config = dict(
    d_expert=224,
    router_z_loss=0.001,
    norm='rmsnorm',
    seq_len=256,
    train_tokens=2150000000,
    dataset='wikipedia_en',
)
Below are experts of layer 4 (counted from 0) of a mixture-of-experts language model. Rows are named router (the router's row for the expert) and show model dimensions 192-255. Each number is 500 + 50 x the weight over its row's rms, rounded and kept within 0 to 999. Numbers have three digits each.
After each expert's rows: "gets" lists some tokens that make up at least twice as much of what it gets as of all text. This comes from a sample of Wikipedia text that the model never trained on. Tokens count by the router's weight.

# expert 31
router:426489529554470421486476429548411471428477489466517497578463503547531480456560447436425508441515435502553545542402465577476494485514515482448527407470464421547534583485485545514547532425528546
gets: " ", "k", " G", " |\n", " (", " L"

# expert 25
router:371498457526553593493502458537547513459409504489451503489475511630571469470509494535509581506501456423554502483495289470429508514509504506435507439562453461500578534470488531454547511507457564
gets: " |\n", "\n", ",", "h", "\n\n", "-"

# expert 42
router:454517461492543523506423482556406541532490501557481606496464549483579519411514484469408523466524490483498553528505468458483527510458519548446580440511483435493564561462441470523450529417485579
gets: "==", " |", "-", "el", "ur", "t"

# expert 56
router:472512482543492636460456449526475490456482471531477550536416586470559487517546523522401566488499515486479387526456506481574523545636482496531443415482482482511542574524435502494523507436495575
gets: "0", "9", "6", "7", "8", "4"

# expert 44
router:398525430491467473470486461530412473436457470433493514580406584535556491451504433445413571460447473484477485523476513402500508481529488536541552495514418481569524582529514537590448513492519598
gets: " was", "4", "5", "2", "6", " her"

# expert 33
router:401530474426502559529513435507519408443536445511455526540430506580535475457530511448466434476527463477485399525453420469474429525522428551491566481492483514569473585550485542480483521442562544
gets: ":", " –", " -", " —", " was", " n"

# expert 45
router:430478493481621576503475470520546620421578435425479508571459552575577516459537512512488646477553471445575456460498501484537486543503499464415476431549499407505512540545552497540527552485532530
gets: "|", " |", "if", "ic", "\n", "ual"

# expert 26
router:479535508576462509490556499526395441376464480572548611552460480474568454479564480484358583434504461498432497604513504514580472538476478484463544449575477503504511520464533391440439511532538532
gets: "ed", " ", "\"", "ated", ".", ")"

# expert 51
router:415506465472506531475517473508441482398552459531471549529476507454608476506475491381470615481459432489531496503447405567493465528509546448393586409607434422528622582473479476503536530507472622
gets: " |", "o", ")", "an", "0", ")\n"

# expert 36
router:482552542523495569474544420542508618488559451440607571490497488507537503557614422496552547467486458475575506478528425492544485521466429467509533447619540479522577502487504359610619496532501545
gets: ",", " and", "n", " as", "ov", " to"

# expert 12
router:426494518527489524483554431482519477440484437447490520497452582621541463524535465464432572487518473501471499544470448549583500462529492539422522443461508492539529539489453538440447566536531539
gets: "5", "6", "9", "4", "ing", "8"

# expert 10
router:363506530484497523441572454546533412477443460556456599487476541503555522453567541443453553495498465529403413558453369457497510523465480495468523517486475462507551553426406589495583511474468586
gets: "d", "3", "w", "8", "2", "5"

# expert 13
router:455456467548492494456612476559493421453494391529546559520481509550571492460585507440447437476411456436445480465557514397550515556543468534444525543522479504545543533545440585545462527453537528
gets: " c", " v", " l", " m", " g", " M"

# expert 53
router:403481529462532365409507443534556505495542484608506500470460525553567496511557492371410452420420475483535474484467311527592471517481521597499559406512434454502528539487479504540471546443553541
gets: " ", "1", "ag", " (", "3", "2"

# expert 63
router:403457519501490482528530414523505481522536520528508574496448516509606510485520495540423524468490399408467488488509508529564501502504584511487593541509494426491555518503467495453565571490565575
gets: " |", " member", " Votes", "er", "op", "ist"

# expert 20
router:476478545396527505429521421608508503469498398476454545526487575475531568489517502458534563464404490467474407553452490457503525556529487555525566493560519466528554577559505469651591529475518559
gets: " of", "'s", "0", " with", "2", " on"

# expert 7
router:440475485578466423492542506498443498458551471503534564508416491540545521474560495463479505460441469460532516506497558514519574552535474512450603485518486450520564534434454469562459465504494586
gets: "0", " |", " st", ".", "5", " man"

# expert 1
router:439508519502520536517508525523462562461472442597488519577468516592546435484575465479476450478560431480401522474545525487579506491439441544525483336459476465588579530558472493627502514460493589
gets: "2", "0", "g", "y", " ", "9"

# expert 59
router:403543519522500534527524461553402519417428454485552502546498504454584445504594460476517568448448442498508451538447433610559582527568456555423541479488461482528548502465469527549514468445541538
gets: ",", " |", " a", "),", " and", ")"

# expert 27
router:467513470515538577431497427506509514481556480480482532550434490505522496541591466551509455482562417507385433543423456414571430525510451479473613447457471441472531572537482463556519520471551514
gets: " p", " P", " j", "J", " J", " s"

# expert 28
router:440495506536566595486501507516539537499539480421594548568446427517607435472500523528400439495538495456531453493443449509539372517516444568387425477532528452513521459442449507447493498514512492
gets: " the", " ", "'s", "\n", " United", "ian"

# expert 9
router:466509540535610596449601480456491512510511503550505457585445540469628462446514528517461461460405438475478436557453522555530526516561490512483481466593481461517531580504391506571432535447576578
gets: ")", "s", "ers", "\"", "ing", " State"

# expert 30
router:469476421389463420511551472555482543419435459583503527545472456433551478464522498392531506498459482491483499531465531456535570558551527505447502458477468462566516532591503510499549470513494516
gets: " |", " which", " who", " not", " al", " f"

# expert 22
router:393508484551500487431498479448496519432470437568547584521372538588559533512509457439376571417538421380505511507570448475538489526494562487394505453557437466471509566470434448518573508460450537
gets: "0", "2", "7", "ect", ".", "act"

# expert 21
router:414458466500452466463499459557507458481490550444486529521381526564531531501561473469433498466509475475477483529506416516643463561554486532432461501544407501594572513412465480490476560444564588
gets: " ", "a", "i", "9", ".", "–"

# expert 62
router:491522547505484547398530480545457539502577460439418542521426549561526476486557465462432421445484473479418475524511428561574522504555523555510557519482441470509518502508492471556451583528527582
gets: "1", " by", " from", " to", " with", " as"

# expert 2
router:410524491457459523486482398534561502410546471527471565521488561453573448497522508456414551490536461445544425468512531596582443554616521565439532424542411458538502577485516449513417523489484525
gets: "4", "ia", "7", "5", "6", "3"

# expert 6
router:498484411486601570508550484474504506438547506548513544503449557524505474517492499550507475503530404519576396520438362397506497515565523475512517439549526469550510568487530410580505507556533496
gets: "in", " A", "/", " S", " O", "O"

# expert 11
router:423509500508462473543459455501456550535483487442508525559442550482585497469538432550488422504400444456466607532469499526520483526489468526512499452544510461521590533512488488513553536439514543
gets: " is", " has", " had", " was", " are", " a"

# expert 18
router:417532435545461627386578478553423459391461433518470553514446576595557480460557448469489459473433485482554490563436500525500401546504518507479477435522497480473555488472434579436517559535530556
gets: " the", " The", "The", ",", " /", "the"

# expert 46
router:481534513434579535428477426495438465459568482475452547525414616458528469501647517439477493425408455439538394516391438460502526465542489481498491419537451450523540544520487527541441507501553541
gets: "2", "1", "5", "4", " two", "6"

# expert 4
router:419504509523501362518525449511525494490458434481549526510465436457615490498578481443485512451505471456535535464501575485565450524520567505447535487564480478523551493563477410423529474452519470
gets: "=", "===", " |\n\n", "|", "-", "==\n\n"

# expert 48
router:423515475616520571444502469528491555434449457503455569463442492527535431547557515475527627481480471441523529586527450468556460480482556455488540422447461471520570454517446504492482540475514576
gets: ",", " and", " but", " It", " it", ";"

# expert 16
router:472558598547516433485541450515473580519525464415416560496461596442539502472494470459431520447453479477515481488499502489610543550546492530546482457569462393581542542449489440458509467501452512
gets: " New", " National", "or", " Am", ".S", " York"

# expert 55
router:390562445462514491460473423577405605428502431475493527542405633446583460517500486456495475471455478504497475591527547528514479561515470547400444451425410527549510458454471549544498542546577516
gets: " was", " be", " been", " were", "ed", "ly"

# expert 24
router:419569468509507476445576432495469444441504464426473558554476583529550446463578483448368462453478469487540472523506425631613468519502488544388524500503453432490551617446431563482446517474548526
gets: "a", "i", "s", "ia", "ley", "ton"

# expert 40
router:328545485506525508468492448530441507488423481555472536522422483511490467439496497392473526440397461487323387465494548517520451471524533477449471404489474480561513543421492563602574610448518551
gets: " K", " of", " to", " from", "K", " and"

# expert 50
router:459504429539529507434471443523469438544498418486585504522415541536554479519516480513425430412584477447510487530446403495575454546601521570451503418547466454561582518469484602442443587503533629
gets: "-", "–", " ", "0", "2", "1"

# expert 49
router:412572541501481520531675396450433611462567421442465530536498498580529451439576519467464477523516452491545469460487512390600485491495414582529490474468454534544572567465568581512481569470535536
gets: " to", " he", " He", " she", " She", " No"

# expert 19
router:383506528563539511494585505497444498482518415499554501484497524481526493530485502497506468429465473433466503549491603480564509575587434532518479383457552468530515554481404456520466518484535628
gets: " ", "1", "ub", " Is", "ab", " S"

# expert 38
router:375517447445503466489436445574480490471496522452471535491467543608560488507582491541449506500410469513522485535445564498504435527506460513448481467440481511505469537500439528464465520434616595
gets: " |", "\n", " ", ";", "ell", "-"

# expert 52
router:421506471458505481424479483443492501486473480563460572515408505479591466467519541434476597475491443481521481533466489581531528589422430537413490426558510493566494491512485469604583484479479496
gets: " of", " and", ",", " &", " for", " to"

# expert 54
router:415500514563560504494439446581541485513590517506429580488452624543569482509541501356469529471433449455588526535486521545500524514504487504462535518514471414522517483456473552575422540484547524
gets: " first", " new", "2", " second", " same", "th"

# expert 8
router:430482552446538514511462452573408545508477451420462556498472517460536471538583453412522540522501511525506532481496520560529497460481441503368562419542505452464516529458514472480445513538599567
gets: " |", "e", " was", ";", "se", " is"

# expert 47
router:520558599597507432385453401516476497516545445453488544475413562557556502469522459387526473463492519514406492506457439578579485536496444569435492477538431495517568474430505527548473534518468516
gets: " in", " at", " In", ":", "In", " the"

# expert 0
router:407573441446456544460479456498450477429461452520454569522421580488572434454536485519529494493557466438480473559375469545469522536504546501531400499477433463598511572499462452602552571471521528
gets: ".", "N", "an", "A", "″N", " J"

# expert 32
router:498534489506520481496649426474459468537529460454524548477454430423556510480513443519441474448435481482397584440422480385564529577561547581550531501465449448561522599507503516500484518507535545
gets: " (", " s", " un", "(", " w", " ind"

# expert 58
router:458522462532552486476538458543452573516459451486442522449403555513527518502574442497407466432420459486451488557492500381550552545526407523496497513515473464562507598492507477521466542492548555
gets: " I", " T", "I", " d", " G", " F"

# expert 3
router:458514446425525420467424430499477516496523510582474500530442509504581529469488436466480586426489461441498494502466543454569438568621542541449493487543487495475470541462549540563541561482512534
gets: "9", "1", " |", "0", "2", "b"

# expert 43
router:481557480522490527472536461482482447461449486548557517492447573582579422463533513386422498550456531452484538546478586497568425529427481592478500452455434491484592447500497513413496542492470597
gets: "9", "ing", "ed", " said", "es", " wrote"

# expert 57
router:465500492484482437480478456573491455416500466432534538544470478553540476462516463400521408479544411570471423476482488517496484493496506568369552488497501473531530546493476428503568475512530616
gets: " the", " a", " \"", "|", "-", " "

# expert 60
router:450588475476493503568534428456510459483487489479554583435444440506554426526528463503548480509514498421449588533411500496560563525592483473478584457447478414523503518543412525535528525474490536
gets: "l", "m", "im", "ra", "p", "r"

# expert 15
router:464556432453476534420475506551446515440547468565523619562400553568515444459503487486383511447485430479471527533446421477570505510467531477341507464496464438554564514533459467505522542483523494
gets: ".", ".\n\n", ").", "\".", ".\"", " However"

# expert 17
router:447593457533589527514504427480457528440523465443440538531414519506529452475532414444542542413388494496468397491428470512551535540484491501494503462487416435543537527530536500565510552434550544
gets: " R", " S", "R", " P", " D", " G"

# expert 39
router:447578455505496490464501470470488605431424501446492525563514490427568482514558484436474411509476442518520492555417492570504541569541486564455553427473557528508560486541516545542471508434525517
gets: " the", " a", " |", "The", " other", " American"

# expert 37
router:442482508562535524472476423553486541467541493518549556580467604446556506523585496459455388436446433553462461502473494427526548573526470565553519522460409474544559552580456516525561540490556468
gets: " B", " E", " Mar", "ar", " Car", " Bar"

# expert 41
router:493471524453546545421499412568479507490533491421436533505459531585531513439511494412429437441551454524489518529525473591549497495435497516393523449559448412544543496464421538452498522509498564
gets: " |", " ", "y", "age", " December", "ate"

# expert 5
router:468540443565502520491455448562498490430616436519577538501451533530549428459546549392484556481478477541498399556464463562551517582526510543503524398489429436502535458465453415506525551505530544
gets: " that", " for", " after", " |", " when", " where"